{
  "num_hidden_layers": 10,
  "hidden_size": 640,
  "n_experts": 16,
  "experts_per_token": 1,
  "d_expert": 384,
  "d_shared_expert": 0,
  "hidden_act": "swiglu",
  "moe_layers": [0, 1, 2, 3, 4, 5, 6, 7, 8, 9],
  "router_score": "sigmoid",
  "normalize_top_k": false,
  "routed_scale": 2.0,
  "balance_loss": 0.00403,
  "balance_bias": false,
  "router_bias": true,
  "init_std_router": 0.00869,
  "lr_router": 0.00219,
  "num_attention_heads": 5,
  "num_key_value_heads": 5,
  "head_dim": 128,
  "vocab_size": 8192,
  "norm": "rmsnorm",
  "norm_place": "pre",
  "norm_eps": 1e-05,
  "positions": "rope",
  "rope_theta": 10000.0,
  "rope_fraction": 1.0,
  "qk_norm": false,
  "attn_scale": 0.0884,
  "tie_word_embeddings": false,
  "parallel_block": false,
  "init": "trunc",
  "init_std_qkv": 0.0153,
  "init_std_o": 0.0,
  "init_std_up": 0.0153,
  "init_std_down": 0.0,
  "optimizer": "muon",
  "learning_rate": 0.00784,
  "beta1": 0.95,
  "weight_decay": 0.019,
  "lr_head": 0.00387,
  "max_grad_norm": 1.0,
  "warmup_steps": 200,
  "schedule": "wsd",
  "decay_fraction": 0.62,
  "decay_shape": "linear",
  "final_lr_fraction": 0.05,
  "batch_tokens": 131072,
  "max_seq_len": 768,
  "doc_mask": true,
  "z_loss": 0.0001,
  "train_tokens": 1294000000,
  "max_steps": 9873,
  "dataset": "wikipedia_en"
}
Below are experts of layer 4 (counted from 0) of a mixture-of-experts language model. Rows are named router (the router's row for the expert), gate (a neuron's input weights, with its number), up (a neuron's input weights, with its number) and show model dimensions 240-319. Each number is 500 + 40 x the weight over its row's rms, rounded and kept within 0 to 999. Numbers have three digits each.
After each expert's rows: a language model's description of what the expert responds to. This comes from a sample of Wikipedia text that the model never trained on.

# expert 6
router:551448481511442532515569491543446498531490520563569560536477386392445517489536524479517493492585459491463499440470477465464465492542492483482509481506495516536465577460516485597516565463519523508511520566472499466506547532524496501505464535
gate0:538472504485487504506562446530488511521463485554436425481496514524512515444493492496531554485479465463543480447485454523450527482473498445501443510545492562567475512486517469562463448416566426504488471472532482531487529502457510422433520554
up0:539525470485473498478533554551534548485508511501481501480450568501435458541558538497481487493480511485550521546460538448526517529528487476417563545516474504534519490603467605354556491569602500509455479515555565498514497536455488513569535414
gate1:458505414510470498491539554415458606504510462492518495604516512459491465479507478550522519482489594454520547468455515519480484556505568456527530482583546554541452505472510436500473488496550576553573495578515552529500539436450383598510490511
up1:549494504510483458474452456522511448524565518414466475435483520478527505530532484489515540556515458541434523503500444450451526512486479507485515539434554503512574494475566475456546525547501514480483504569433457493449501470496458455467456513
gate2:469432514504511462508465532512477481448497518464524536499504510482448500413565498446527539520485487505482457529494461503447504543441469550466571451521495464448445457532455489493510456465473535511451467512561546470561538462436461460473475474
up2:527495469504482524523527557567533496491479469484551581500503557474529493527548451537511537512535496467543549416457487478444476457530497421512490550486480562489520495518534458515503431502435482493471555517524486500518539476463502489509572548
gate3:538530439495536533511538455517480496490433513509484563533520392486532567489515512567497512425518562505527519513540488508510566492484517562450472523500478546516448533492438506507451561527528484480551527535554430527505475493510437406576469550
up3:489521513502559493550503508584462503498526518518543457421507485436555515452459531526431502555469505486473478443481521452500492472475491575398520452442540473572497506521449513524494458516488439528449553471524482490514519559490494474524500501
gate4:475490499562461515539431450549483472475488497536514471498479512440475487540444538535482453500496429510519572504461455473474514469470517478558487515446498547563517494472539447442469551518474433579543440525427508433533516536497474531465473498
up4:442518407493554467434531560441530500535508443540408507456562532551473509500585506533431496455471469527501441535501481475524440401534448543508587498493474499517474541515487541502560434496514471622496475573530493484512514466561536528496483582
gate5:465483496491520515456463498514548521517478547490511476486505508406503504442425483555520491471545519488440488476592499515554482445512540474512520443443481547447492541496492489495534481502503553498543438614553497453458507565533470512472506588
up5:502496400505488447539471474455470479484502434501535521547525487576532518478465454525521495502465541511552410469563545469423528482532497481496493497548471555433466465463535428459458457527491514473499458595555480483497471511468431514434496514
Description: Noun-forming endings like -ion, -ation, -ment (concuss-ion, cess-ation), digits inside numbers in tables, and words like died, death, were.

# expert 3
router:515473470520490506549516519556476398473509504484542533529551479463518497520492548505506557510570515535487526507468438507461454513491451563486563518533458559516470513448477483498504512509445490489544604549502447499509477514466413475498491431
gate0:488463490519523477491438496519542474437457536477560475491487490519513434569532491489517456485502560442522508479495531522401475444394537454472494471484522486483519452521499498517470507446481535521503439472527442448455492471541553456460483497
up0:573484469525530466498546531437567469501526502496498516507499471471543520456508470411464586529538410490465510500510471471547523484496497504519432517503546448489496471520501489456508488562518496536580490457500435438500477462438512457564496472
gate1:459539441507495501412498464462454402463570530443534551547585504496489464490484497527456516451530528505559482433536514517465546447489462487515520578484489553526532495503450518507527549512485534515547495438528506504510499504512462486545499441
up1:507464498508592543582564522513508533471446470528454490440437440436547553541472498529540554554426488505455526522450443516465464507523482502498534461460506498460492519506496554529506510446517456470543495552546421477586552526499550513478516534
gate2:433495486479520442510449540396489500489472521486500502434556545492484513518461473479559534535499488583505568499501486481548527503469483467498500477581499501443436502491534573521561521478550487455484563467528504457433461578507540549419571480
up2:430496450482464463522498498484463541493478531451611508474525466474508455451487457496498495485511575538509577484490487504528512485478444529485511586568430516481469456473482514501539484463577444527554640440535468503440529535535509516507567500
gate3:448510470488498513499536544498534426521467505468478511488474554522563465531409544558498487463545499476483453502519500494587511445474569525560506545530577537503438504480504434524440387431462443527533544489530477499608475517520489482448507553
up3:491503486495516519477482499532578474550493539506502575479457547507532525523505498502491509503500487496487459502473499458515544489449495536505453526467483507464508505474541458533482421549534506474496572440494426474486494540483485543478487471
gate4:520436508520415517549502514484416439521524474504515542524509413491467442496519477463464499576494488474454509476542496508490534580618519428478478519543499487489499441453548530531494466594483501532482409490524530496488586504553439530426483472
up4:483501518508469459505483464534494520529434468518460638477481468477532478495526512550529492527540459481511521512485477485514501505553558468524522454467518559494542471443524522462478507452421479576385475518428496545505540483457430501437546459
gate5:501461512514499449555502473471479434495519510487518495461530490498458527550502506460500565533474512460492529476448502498519474458501512520424485439434520511482496473505482563505533447523492445534492449436506538533535486490526447474458513445
up5:486496525518486511463508477510504369449506520483555491461496457479460496433412474489487535600508463521449503526477524541506484449490517453503523546472565479507484480434491517501556566450457523513532561517489530496488489478532524510462460535
Description: Field names and key words in list-style infoboxes and tables, such as Country, Population, Coordinates, Website, and °W after coordinates.

# expert 7
router:568514503504511482469552534540491421407514537487478509577415503445495453453453417511526500489519453475530529490527544474459500534569427519476585510435452514522508485512401550543475559531573540503558525534494482427524479485506537480531567524
gate0:570514558490538431469427503400516493441474492556447508507467522441465507439501511480507476497485525525489541478503411498487478574524516510515514420518497470460569535523464486454556452607475524507539495508536473527448554429545454466514515429
up0:505481504522531507510525552534546459528461493521572479518411458506510469437496559522502492511521440461505481497497567509497435440534554508439500576561465551550492578480555504520505546409515555491444489436492513508544465500500502542535527522
gate1:463530513500448570585542511469533492496477532493466464552542527510564427541436466449524549536584491494517520443453527511507440526491554515494505548429458538492487554505534515529493453559542518454559508526428511452518529482421492492516477593
up1:496446508479541562505536500511509502476520478500537486475477541534523570484487428533590481542486443437531498490465545509434567540505452522576457525507504467459429544526485582498475488499581542468495434534553474497483543551480452510506484493
gate2:529547519484510595501476490472545417450499520517504493483481470484476534549519520510498501462501518540570533512545507508500444551467521504555551548471469577452478498527490582578450452576543508485478504499505385546490436482431502506491554475
up2:456541448508481521493562470512456571515465484441469488508456484533482498459494541481462564489477512562495532470492480466558485501496453487471514478439478574468516544529549507486467556439536491417454529482527536579547511472495508419519481530
gate3:528520499512511605440448529526481518519438429519486540537554486531501513529468456486508493566495516478439540500411494528529516498515479528527492453482523572520458478555498520522513482495519440417535481474461481542481511509553407498450540515
up3:537465530507445467449465476619517554529500502457492510455523583486495583512489473458524520475485491562452552518487530436468449479447551457510539503494563474532503471533530426482469471564526540497492486478521506435408558461423467552530450491
gate4:544553490503577522479431495498457508536480439566522538516478586502523521496483531447518532444491543472444460484410523452493501521542486488517444410521533476475477479484542548565483510554474537558571483494516498455520490493508519518573498476
up4:477493453508476497528466504516496491513417406485450502460513484556462488575460499474592576456545410543430547533554479518458577528543531464501509499545502489494524479488522491569519404483551520494498495398531461497508455473472502494527499484
gate5:510507497505482452473522512546580515530522515571528558488511488471506561510530530542479456454463505543492499561462473480472534485489497496452493507444481553502534521470463482467537460549455492488486474458398488433526531527467573553564517506
up5:552456523491525456515508501498478515518496521535543443450483483445532424512443504548455534523455441481424511518520531507587503489481471392499476515552440407500510553491519469504516580499497487515454466498502501429550521509400461474476465546
Description: Second pieces of proper names and place names following a capital-letter piece, such as Par-n-ell, War-ner, C-ock-erell, T-ion-esta.

# expert 10
router:537542466520493570483498520521505526453430524612534510483523533462485417493467517458593518516557501525549482461559497420435549443462444511467493464537501506488456510491516535506481482438512448513554539471474477453516569539448471390499512503
gate0:531555423507491572518510569450512482523530533485544511517460460517468468435540467528489525449538507480510506521440514499454545482460479510494481508504455511552541456467514503476385435477505547479547487471466515572519470463586532453503426509
up0:509481514506512504472548442525503499474485504490525523468508523498525497509570493472505533517452536516453488513487451509504500495500534546478457499485460463553559553582446430465569549494452569455542438541497449506571505519462444541509527540
gate1:509470487524438489525533465574464532483464539495530532484500545522462534470560453535471499536509443552464516510581510482571447551506478441517496506562372608504521494526456490492481445476469520504534464466540472538502513472512558450524483504
up1:555523437526559539493511468522541487586527547529505490534535554460461486429492455454522559560511468541518527545428462563500476501488467502545504528459501586457545523521520465495513490538516556486442446492473572445496508516473453509555516435
gate2:450479477499558432491459488490510518474511592481492453539493520480517464508491446559497508407474473520419501456492467425533566547534495535537521547553544482497530581546507543492451517480497440538539552419504518567468540483552515499422467545
up2:475495492477405514450570530469491473447485495551546530476452485514479443514467526500495480534468507483519476491493455629474543493540507460486459520511502583601490473446544472510580512481435481497376453495491493492503461508515533618469472455
gate3:432513444533477439514458459466483444462552583502490492516473507553459503594502419566525537462521527532468478520542561464499481509482513491557479476517527544436526489538529462518530502454490480570439483535537402513497508515502461522548504460
up3:549517458499520521506504485515565440458548492407430434520517449427533512474482513421523508466506494478453486510439491476484469453491538504512544528445484429472460491485534503531515524548478472428589550487489520506450484585511569481517540491
gate4:513514500499513497555491596538530542528478507492450584583450574548487508490482530504536515425481482502480521443546413449522615533482518538493512505484539521523483509453430479416453502527498462469475518514414402509541506549469506450484486467
up4:496448511518476473480475452478513543493525614534473479518487440479522543437541462483483445569529476499470571502439518479533513457527431446484522436507503501558532548566445536500567454499496481509517475447478517520515534511567444544534402514
gate5:538448517489514485567464547529530546549499579440473555539521511518515492541506478525512467423586509498447478422509534444508477567511496496470572531471512469468446490560570429540458471438473500534486553511535494452469508469450514486556423552
up5:534604452463476469424493418474468467503431477413545527521550561518477450476468556459525510494471532486541504475487481449552443401430514543471559505499546575526578482514522530486471579474460528492507519485495492473469484456488519445390549463
Description: Words and pieces in football and basketball articles and statistics tables, such as club, FC, League, Cup, goals, contract, Hapo-el.

# expert 5
router:515510503528506507491533456454500497488449508518512550494542454425446512479489538417536527480560475499478542475401450462479545492553458515465561494540506491464485561551527542526466493509536494396553558564558504411524573519526465472481536581
gate0:543495481505480462477420504550458514511438542511551516541494451554528524515444553505452466537432522463462546561546563488450483426573504548502487500619487468491484445465544477489485490495586544475480535522487459466537475552499511506520482477
up0:492530462493468485508530455571457475490536527466616521505473484465607517461525542486510487563470506465464505434444490466489458492495562446479571451521482502461465435545543480485519411484521575546490450490527536445481459523389544515484480572
gate1:492491562496580551493551452481467469451489470542482497492475517510494528596495578500462515525528560450508489540528505540447489481468445607496435481478532489518531516441521524469500536474507448509454536498507546484517478501467480544462471488
up1:485466538483495521443528468505490496512520467475425507509521480461566585464536556491478493522558497553573565519535450508468485482541483547530421487504503494523553548440448460559497525539512457512450480469470526492524566453477489552577533514
gate2:467444503486487492527564393499482454492500534594495509473452472499451469477478411507484485507513474536478502444562568477480506514563467502479572523485520530402492479516469521537553563509589472549392512521437462437479523462534456501543452455
up2:509390488476509394519485453484481455492513543478472476534444491499484502523409489611536467445515539501540493479480511573522484478513449436510509503566439498477502536473477528547557460515600494479510495476519466504572500511432360508512511474
gate3:465406536514466492523480497502507475487524499481491537536497515531531478578586514523511543532521545529464593483562495498467447455499490511481498477480455567488533480490505510450501456485527548533502541591587483460445512458520492469485590453
up3:501517502477464510505436520473484503498531501524539461508489466540495480492518483587483556525526409489552419501505440532494501538501520562498516480509508516538466507507531457517464466563485521494500544505543452493507484516546547534441463453
gate4:548503505499557505572536504530516503458442470494498468472531444478514520500496474508564488570491451484528459482482533467456493523547540494498485432479518520466525462476502552487474521552487564470418511594491478474507519527586509490569455468
up4:520495429512496456581513530608497490435514513485514472419522455473527584476568533565482507551524491528504447536587557457535561513536511436494457474501498492483541520483537414486461552536547539475461559548505515517482475531444540507523518394
gate5:472530499488520440461487481502497500532495386503451517483523456538544475484519497511515544510559583463491470540517474506503493495470451531550509534508477478479576495493515512446499479485498561478510509481436543452440528509488468493580556485
up5:521456453506478475507473538505461509488512467473440447541498514490433507563451449468543577396516524510527525564563436492450472450524500531516510589531512546480483441476503526481493494544483433473501477489494537534458501470507470492451545481
Description: Word pieces inside personal names and rare words, often after a capitalized first piece, like Don-agh-y, Ham-mond, je-op-ardy.

# expert 14
router:477491413541474544472494525520477462495480514579551486569532513455500501503481506543499507488521509507482471442441513465433562490487472588484502470518439523544430506511490518547510479484554510489495507525480491489493456519485430527506476533
gate0:478527492499512551450497478442411489440461485481549504500578496374509560524458561511465510507548580505530371496532508515447467530498502536427465508574448549478524430485535514536474455460495484479462488556550438424532510482381432425486524447
up0:394539539467510469480606506566421437555524540496420535521486505561545451479535463519500505514496506446536442467487475495486537516533481492457512497567486546506532519491468551460512456393495466481494504511476521439549552485480501492515491430
gate1:508512453513540526511416477503570491490492510551473444527493462511488511571505495391445552482507420513483509510537533521558482516540474611446513513449510480502522520549481452419455460510425466464538533448412543483541427453482530562477471551
up1:541548423519578515451457471487561449520459529508491470504491506474508459549489500469470522513480483552515500568481570501520518523537477537450489502481526461522519598494510513538462503527466495530601541550419523493470461483527480545541494546
gate2:482513514504612557487523502481402499528561533452569519485513559528521522574553457453529468541572510559490447501488503457480508450443423489506498559557503488528430491483529579518462531502491508511463520488465472536525461506433514511466533451
up2:453544540505522473479514490468470520554522495554517487536546493441453514519530524442553457506604514492461509429512535504493555525556454568435469478458486491488479587490534483539463435543416501557592536496467427420490513417482551493493473517
gate3:476532511472548478513502450466494465534467516492478472601514523521540441508541522572486477472513525443467481482469466581460472582534525505443521440566579507486447452440543555531444488542477505451497520559450464532481502496508483461506519435
up3:435568507472577498503542548492554506469526499504470488449564480481543457555511511513490483530529438524513452518443458553457479474521481489507537496531534514578514521419541518525448532540546508490553481487428486560547453527468453527473544486
gate4:521501555487437460527525389532508538384519500451490504493472483483493528492508462466533548568534502540536508444540489513537468495515511453495502488508540479507558576592443444517616524526552509459509414509550441586547583514496547477482450461
up4:410553457513532493495481528577462478496517418486530479460459514529460448509536497475519445533474534458437512475566504495492509537511452498414536534523534463480479454490529556526478500550511463550441507536493517566470474530519565489504476565
gate5:557532475508569528519481566502508570496441469539520443540559459443462473509498449500433487444488500508565470469484520533512436483452535498547589445450556488522540495446508530535534476462488468536494506548481429468446485541468459492501500503
up5:526538450477525501530499554511488501575496507508497554485523473513547512495505558522472561449467483522453606536513517496523490523505524487490502486523489505431471425572462489499539474559502463505515567454539519554513488505466484478459500524
Description: First pieces of multi-piece words after a space, often prefixes or stems like un, re, dis, pred, imp, comp, expl.

# expert 4
router:483504432513469525453499554476444491520499535605512531570507460438485490487445452450507518451504430499487455457516489454441544500487491491490518461492460553589482503476506511526461476571534499482584508592489530436448512496561443479477534549
gate0:426433574509461497467508537557502537547505555473496493530505508553508482459544459521481455474566558462472525552495546467495456465512463449509470466485488505501577519493497495550389503460495471534502428548499462477479463548504525486586502439
up0:461507446509560487512422510452480539512480541510556498553471481520475548550506516503510482534495515542508442480495456539540503488461486533448532459470525467485448479473493532464497559498533453474534547484574489467513516451496466529483466496
gate1:457453515494491503471477543497508471467578501485490530522483470436496504568450510445530458463460423560488477523446533507487537521502455526531486502509480491507526502546428531485504509499505495462439510434490483500532577507550521515529492473
up1:520475514539515513493512503569499568530462497503553454491450507469499525452530485557503536423523527484527488544515510513437503489468547498577472504518613558491411554537484522546528456518401433516464517465472492570561452510520473395524519507
gate2:537452500549480524421493434522511478567500516515496449540481541574497600506524507425579461514486480477539498503491518519490481464496529447511458513457514508486475481494510502531500499526534488514537572458481456516483399536462492531514503571
up2:451497495511556433504559548500512463494558533468542495498443549487486489418461461460492478486482462535413530467485486469496520578552469504421549511422513510499509528538513568509544475510524517469493444490506567472511566456540483480476446455
gate3:523520472503496583475492483578505517515484508512515574539510507533547542518510500531470454506476469502541581515521590499557474465481464588477536514486523505457544452616520473483448481561561513554477532504445545543460523530507394476464503563
up3:474516499506488454467526543452489535421458483490591584521531528507404489476493481483474536548551508530498514552492494418535534491524538424534495508542452523503528498544531512430524539480496476501469475505439450496457465448552480492489467525
gate4:497503478473479458491491422466553473539487515445514502495573480471475482553534494530472494497548502479476567510527501496415476554411496574533511445543466560495493434434507482516506513471458452539523555378503528494514448440517468472500481469
up4:470535510489488497532446431566563504453477574476456498544469497400502539475485451491485555484464491469504489464494557524473511460529489513520524510517517476519485495504434476566513496544445478524474521446479494512585493511532507514482468563
gate5:511537543488485499458504497499469432486409531488462518477594498511440461490516571550480484457447432439468480600490521516433505529493561424490449502542510492498435476489509527463461473508485544504489455481562433508521527510436477549553559409
up5:502535464497491539472408525511514439477499514415438539474573464504467466482453516565455482524527436445491484478483483531500525485587487508606502589481498571501474486595521445460515495515516531551505449581478476475470549543523534443468478553
Description: Articles, possessives and quantifiers opening a noun phrase, such as the, a, its, her, many, one, often after of or with.

# expert 13
router:525524504550457543464548508486422493485443538522458516604478454495462460548418475511550533497579459509469544441507522491488558441540535540415523471524460526490464488433477546531476558538529508450503573589453506498502489491486511464490573527
gate0:514555471496554546486464425484487532532530417489543433556487459508503499446467518493563593480481529558526518478464485430510413473475579559483510384537560519541500520484563508423454461581420475437561604537476543478508477489535582484511506503
up0:529523420513546515546457465446501536460590489444486416511532513444534510494459481471453553520444543551554459559471530495463456439480474491480544483577521490486450516514503507519501491554497547492549531490500504490467503427472576469506492493
gate1:502461496490489572543499467492496495539561482481461451468448563576475473486540517516521463449528492412501437539513436491434515478471480512444499546464488510488499539555478530492467451447519464574527457431537557469492452466520485518516419512
up1:538516493504503501462513539482507447430473488501493549572528496478429508448547564456491544552423440477528540503502523486535419531530463476534489474556484478576533401418530438522490520580514572461482495448489462525480502511425489519468565459
gate2:512498500469494457490529517587468541479514525493517471490464487448490464526529497469490549455523487502505530441477463551571605406564444546498584541472435541441528584503441529480452468458485519420478529485490469458514560485469553582503502515
up2:543505456456558496505508468499451565549538496503448491476489458527513478506447533503533479509529525509462448516502513419488479434512520496504570423439501517517518473468478479509453489518472604532556510442534507438584510446548504545409577562
gate3:407485507509501593466488509488499467530501541480487524472484560465452532476507471560520475466471529511605482504471463545429441439458597516509494506456534503431598521526493461505501478503485527500444507564451519502493578486512502396522548518
up3:560423502523505388515469476548552568464482475494429491492514511461521487500511564434471502501567425533495486531522570510532541479528419495538507536473477572492402558476458548499548542539523448500601505473574450522421457557498525553445454533
gate4:570508533498532488496494520474575453532473441548466544538563529472448486550435520470564444474511554451482476500572496480462496505442466480482538474486515460534520604496534429526424532507493459513525460509593547510522489470415517470461476593
up4:515457538495506463469498500520465456424505614477453474510469470581515541501538522473461467555400475542470561484522538438558493516510580569553483476499477547475500421491513553464543438537523487530554519519526525471532511542542497502485478525
gate5:478549516540536549478509404463510483483530531497460465410455530461527504513500450575535519462429498439513516537471488447450454528491483562537516500450517489502581512471477513518510495529493540533523460542513469485489398485495514532490518477
up5:474563559505518563538548489508495423493565515492448521519486549517536509493502541461537443519470504485527501499487499501416525579492532555524505521496519443510494538484472483504545500490568504498546523517458495517506429536407471508511491485
Description: Single digits inside years, dates, scores and table figures, such as the final digit of 1973, 2016 and 1870.

# expert 11
router:519514418522439496562519498553464506494447552571460520522528466462451519503471497489500497503524499549417488478570546482436546519494499511406525449542427566568500406433462493490443542502555514437531501525557510427479543536516491439499528521
gate0:553521464508558478535555445464548586492422511531511502495511481546437548490478489449467518481429420433483496497498528409491444527483453514495502498476456445514481446474588506492488519506541505511510462482454461422489529456468456468454439509
up0:482473525476515506438570550497407499526535526510435478586447513507508514465549457433448466437514539538442540535434560455404394419518540475567478493529505454498461515523530469605545521452559464489454506526502510521506523553554512438484503483
gate1:508537465519523532542479554525481526484527488494471535475491514496455474541451431591534468529577415451479529491499561499495501484486489497538457504534481529544508460408512497524531450530499508527515518488522502485500460530480529385547520542
up1:567603411507545501525465555509459539544440546474498538524440493499482491520467522530470457559483451500513483486500572461491537555533506493480461577523502470556466530496490477576422410415549529506409460486493568522500425549591502432500482467
gate2:448546519495471472486538566492425520544452555545463528553482574527498496511529505493551471449523427474412490502517461507474514523511532463511440423497500512538524517501554441525578497486456491466554535527469427510497472562564493516406459564
up2:433486556514442441484487498504456529487477543532509524487442579534470456517446531525519528490506487504518555569477557492535557484527543505486497475513466536462555507520523470477508512460526451538485521514490520434496501521463535477438438488
gate3:535512558512518417560529516466519510468438533524468533560516549474494517503485493555539517493508532512472527484502503507423473478465489494500516494465460489573512554405528472510466533512456563486485488539494532453553523496488513497566535489
up3:518520518519491426556572453435524513465467481538471526489488470504510491482422524510557531539474547486502549520519492553482458549535417517488506524517478434590512513434535504498516525474477498549525467514487463544506506557494572524501463552
gate4:500492524482517462574496528531497468515515598476464548543502494476517495482478519447475580468481459450473458468451479535501526459549534516511525437482469508506474503495491480591513498491497471527522477421479456582560448550516468507447480485
up4:551576476506501475474451463471562459575556430503500508508565502487526483551523488462507508509560541418524420513525462454466465410461526486401503448535572451556549493513423554479527501560474516481499499553441495543486564559443457550469534466
gate5:556502534497541563499526481534487485520496481503502506479493603502423571499475538611518513452518451569544490497504517500493484453505499552470499474451520494489491523465425523504504466506516510446609489460502547522471498497476365524509490439
up5:389544488483529549513502566491428530483556446487541501457552501527522493478518458456514485486512584473489484506541430585477450567456428555550443454452473553535501428508509511493548474401525515616514406482527547498413540506491564502517489527
Description: Capitalized head nouns of institutions, places and armed forces after the or a possessive, like Royal Air Force, University, Army, government.

# expert 12
router:539542510492491570471499544502519470453466529576544476532437511406464457457509505514510559461571475535437503451405511483517463520534488487492430504484510537506491494546471498548490526541519518438553483587504493413519441517508489390503531508
gate0:524536524512490563446612518504442421494510483480494472467475548445491530500522457455419487541456485483481492503447504566482516553476518477447490464529437515494453553551458527564596515553488476457468417500560447454545505489524555506516426526
up0:438462496484472522442530556472484472445469481474491513465415468452497478455486512523490522494499523490571410561534468470507506508538511468563410439543510498451500478479535510477457488479537509568503512521476500500406563533552530523523489499
gate1:494487457531404536466512537459476519468578507471512520517536503452548474495488458444503549453557532480425451541515459497484530559496502459459532502515531508515463463537504541506507510479499517515477467499545455500470488513440500495447458452
up1:527550519491499481535550501530447590541523478507529522493422450525455530470561527510456549535512498457437478519482517506608453481532495455518510453518488487515545566520506507466526507484492517490451463487480425477578493480562456537504531480
gate2:492539525476439458428576533450483493423505520534463524496424490428501596498563490477537495492525517573477505516438505512530456420451414512561453511518480586540514564542428557526408495515495597470589567476518507530541552498558489542441546468
up2:564536399491493521522494556600522565423496523555495539530486532463490519539442551441505517484509462593568452474502523484508491509470494486532448452492504484541490502519468469536535469527497513559418567477428504409451470508437557426555559488
gate3:511456487491520522480486523495540520442437511489487398495467470584453487529554499459524499509462473551514454453482520571487595514513498488517519532464567617587490544493484585549491511497513530565415555538523487447503497497555540553548498520
up3:500557434482529462479507529487511509470482505485457502454508525469501472506425425512533524529540399556488454512495499532553500484589575500532463518430432508509507569427497550561505428444477476550586461507454489488475483533538494410486500560
gate4:533518445507456519526462488516476562477543517500494488510471449519458532480422528559576475467550495405587512508540483453488518538497438459524487520463520520513496393474526495532447433520438494466562476553469414580493526402524549496489482538
up4:498562544470547507494548502538460515533450564517488436472438528489420490498562494527470499506461510510502550442492547508585585474428575474503505455507432488539437472490527510519505491478476490461457482540510490509452514498478531484434499472
gate5:469504498500505628530600511522499527592496533530537511527442511494479484508538532509511531504485470508512488536460507504551527525530502521519457474482487494463525591505502441492511492552468549463496548528525507474525452474524476478539453408
up5:555468489481457490423523568518537499515452423484498460444414520517390457456511562508542501542459483531494547494562505574519459432495517511438480509541494493497490555540550510503521497503536423527559449494550506534529498484527545504455512483
Description: Pipe separators between table cells, mostly election, sports and career tables, plus semicolons, colons, slashes and hyphens as separators.

# expert 8
router:546522536514463533536519483520500470543501506509515488517546444432433481582491507546587567506534570504452475461490549447452509495485566498502513519499537527462439524471454532555474545470515467487486542489430512457506489493548439494481487477
gate0:478483465536454427552425478509530552506501557523518510505476558448514454554493550466456498455497537556502469451477462471414515535451512560546558556525525498576520420504548411501523527539550514450479474511491502451542428525548489499484570550
up0:422465482536550507506531460465488559442464528517503500504482531481480521432511531476500504428473519495495508476425530517498469557511519509449491503445546527552511516407487534479472431508483524535582438506502467473535491452548486524471509546
gate1:515526510510509526561470488378592594536532483500531521508515528523500383524548476520518487457431553534437465524497490449457497585594472517502500521503509589501521462521470493491505479441486535517495520503414429566453502510504499532431551491
up1:482411473488500490470465425556515377457492482504553428508459458499500537520411439529445502510582527528523457465421512495528455406451490536558528476535550427461552523506593498561557476509512469488493490487575488432523546506516473579530485482
gate2:514539536501529498483454509483492460568448517474504549432536520500491567525574525512550579552522521525524465499519431477414565505452490514496542541539565505478499454468527519485449468475512532561515522417512515476565586488503517482481457430
up2:486505488510508528549499534570549595550545540448491500484503551490569570511509530536574579489465460507521556446562558494551504479460553483506473483502489472464439490460498453493469424507538534517519513550564559487477565536548504480553551497
gate3:470506496535472522433464494544460465477476514502486528539456513476493476492479536561549529482516518542496517474538486579528555499438478610492506522507516565580510504550530451507540553545503469453464532492488520484479417502596551463478537490
up3:537620503502491544477476491434490466440458472483448498489474502514417494523474552461506491466483551548526567433521535570536437554470514502501483519506548542473510540513501537502554493501482475506518501497467521525475490530518475397483529482
gate4:539513506492491531493394498457543527461510536482534501515546447438481475518511543430520471478535496545492567478472484465528494531442485465498520583480434534508524440492518537444562474445510473503456598401535529522572432439505461553519508572
up4:464489507496456419512459530484510452461530405485496536447518499518536489564525545496505452506476481500491599518421545482512460514436456552569530515489464515482474466515447536474441499538457551491455468487487499495455401519504528500502550454
gate5:557500535520451529485483523466450501458397491539503445517471476489539516620598446438506431541504509505515545526479562558502504522567559395541443475458415521529473436501529481489467454523544546530512457448549498500492458436495524484459461484
up5:510497549488507475506484423586489524517497505509448560464513488482476483407518514493446528497538584481504615452488518528471479497522510513509532534525505478544544511541507527476495542501505470425524554490471485423430460473473542466532508454
Description: Single capital letters beginning proper names, mostly athlete names in sports result tables beside country codes, e.g. H-erta, S-inner, W-lodarcz.

# expert 2
router:549512510511541477464498486521488510523464521521522554529461430441460436421481548462505606511477495565478476455496514500515570547494508512490518487474500548493481555485416466566523491543535488460506510576466548535550459540538493401508445481
gate0:459472563501492521496502493504466464466470534447537519583546536545502480429456524541513554444479480483491569466493566492545553568443561497480526507439509494582423515522481440521502497502505576576524510556473506435445528551496465495528546498
up0:468496503542456459510519536518526484498417499484501455479497542454512587550475499485525494486468542497485474517554461494567513518483486540493506563439525426487502428463455504515537551480478554430463445511526497506475506473515474471491499478
gate1:517531446535464465521451544511469465608486522498488560529500459451469463543492566456547554434504509460517567537434482497509516411420506572486477488483468427492518492513491574449520503587479446445477447571513521484515534536500546447513548493
up1:472504514497529476554479470553552484407583499476513558502457447488571504538514474465460413496469531528466526554510396458526491444444452465522551560521515519444539454529534456490490525530526555504467562381411555501528499439508436452561514509
gate2:537518500498527492507546491489506449489511545497469548500502454440442457482497433526467468525457469586512521431394570492502453462503521464527529469502471481542509572510466519602417477489530543595508555478511528476540528541545497485505472464
up2:440536446513532406474473545506519428428500502530546495474430477547524513446461501384519492499447470534526475462440498493500433447443542483540549442433475537560523532506483513507511489439445477521409501496479499483449460430508524453420490446
gate3:497482582518548484521500495509455475485542487454548546529487538470469499523525502545463457577549558516550507450519431511478544525520474516512479445545444507588540524518526519480488473495426550502409520526575481523519489442557503476466500493
up3:446598482506469551509501512483548516506489440561486452528496553405522469486508445537577582477523497494488442488528425474558541432494464570522534519549436479515420517480506529528461499522430472491623438496477504497509446531547496555480487535
gate4:517422492525557558496466522481507469476504471481497496463508445474530495522475469503522580554479450523485483542537482440518533518536485549527479417542440519569483502491496522457499484455482489442412506514569514436550485481542494554495492498
up4:507507473470471546511564543460488468521504480443531463516504536498470547538539464463439417529542551533438507557527539572499545507439503498487490503465517489460435538508521464488528477512475522490575487497490443522551549414489596530521494526
gate5:419583552507456482515537507440499492469497427416468455530454515473482501514506543484498475506539539485556481560501528592457500468459529525473514479431561487499509459536534527508499477484497522458467568526491494514448485485565456453510457409
up5:535437450506447486517424487507492466504509552502537554466572500501504471443483505521504445486546507504508523543468390526450480510545460530591523499466536508511492515519496522497499474471551511412549476536531470517515480445476528492503511491
Description: Final pieces completing words, such as -ed, -ate, -ative, -ers, -able, e.g. decor-ative, fortun-ate, outdo-ors, often before commas or of.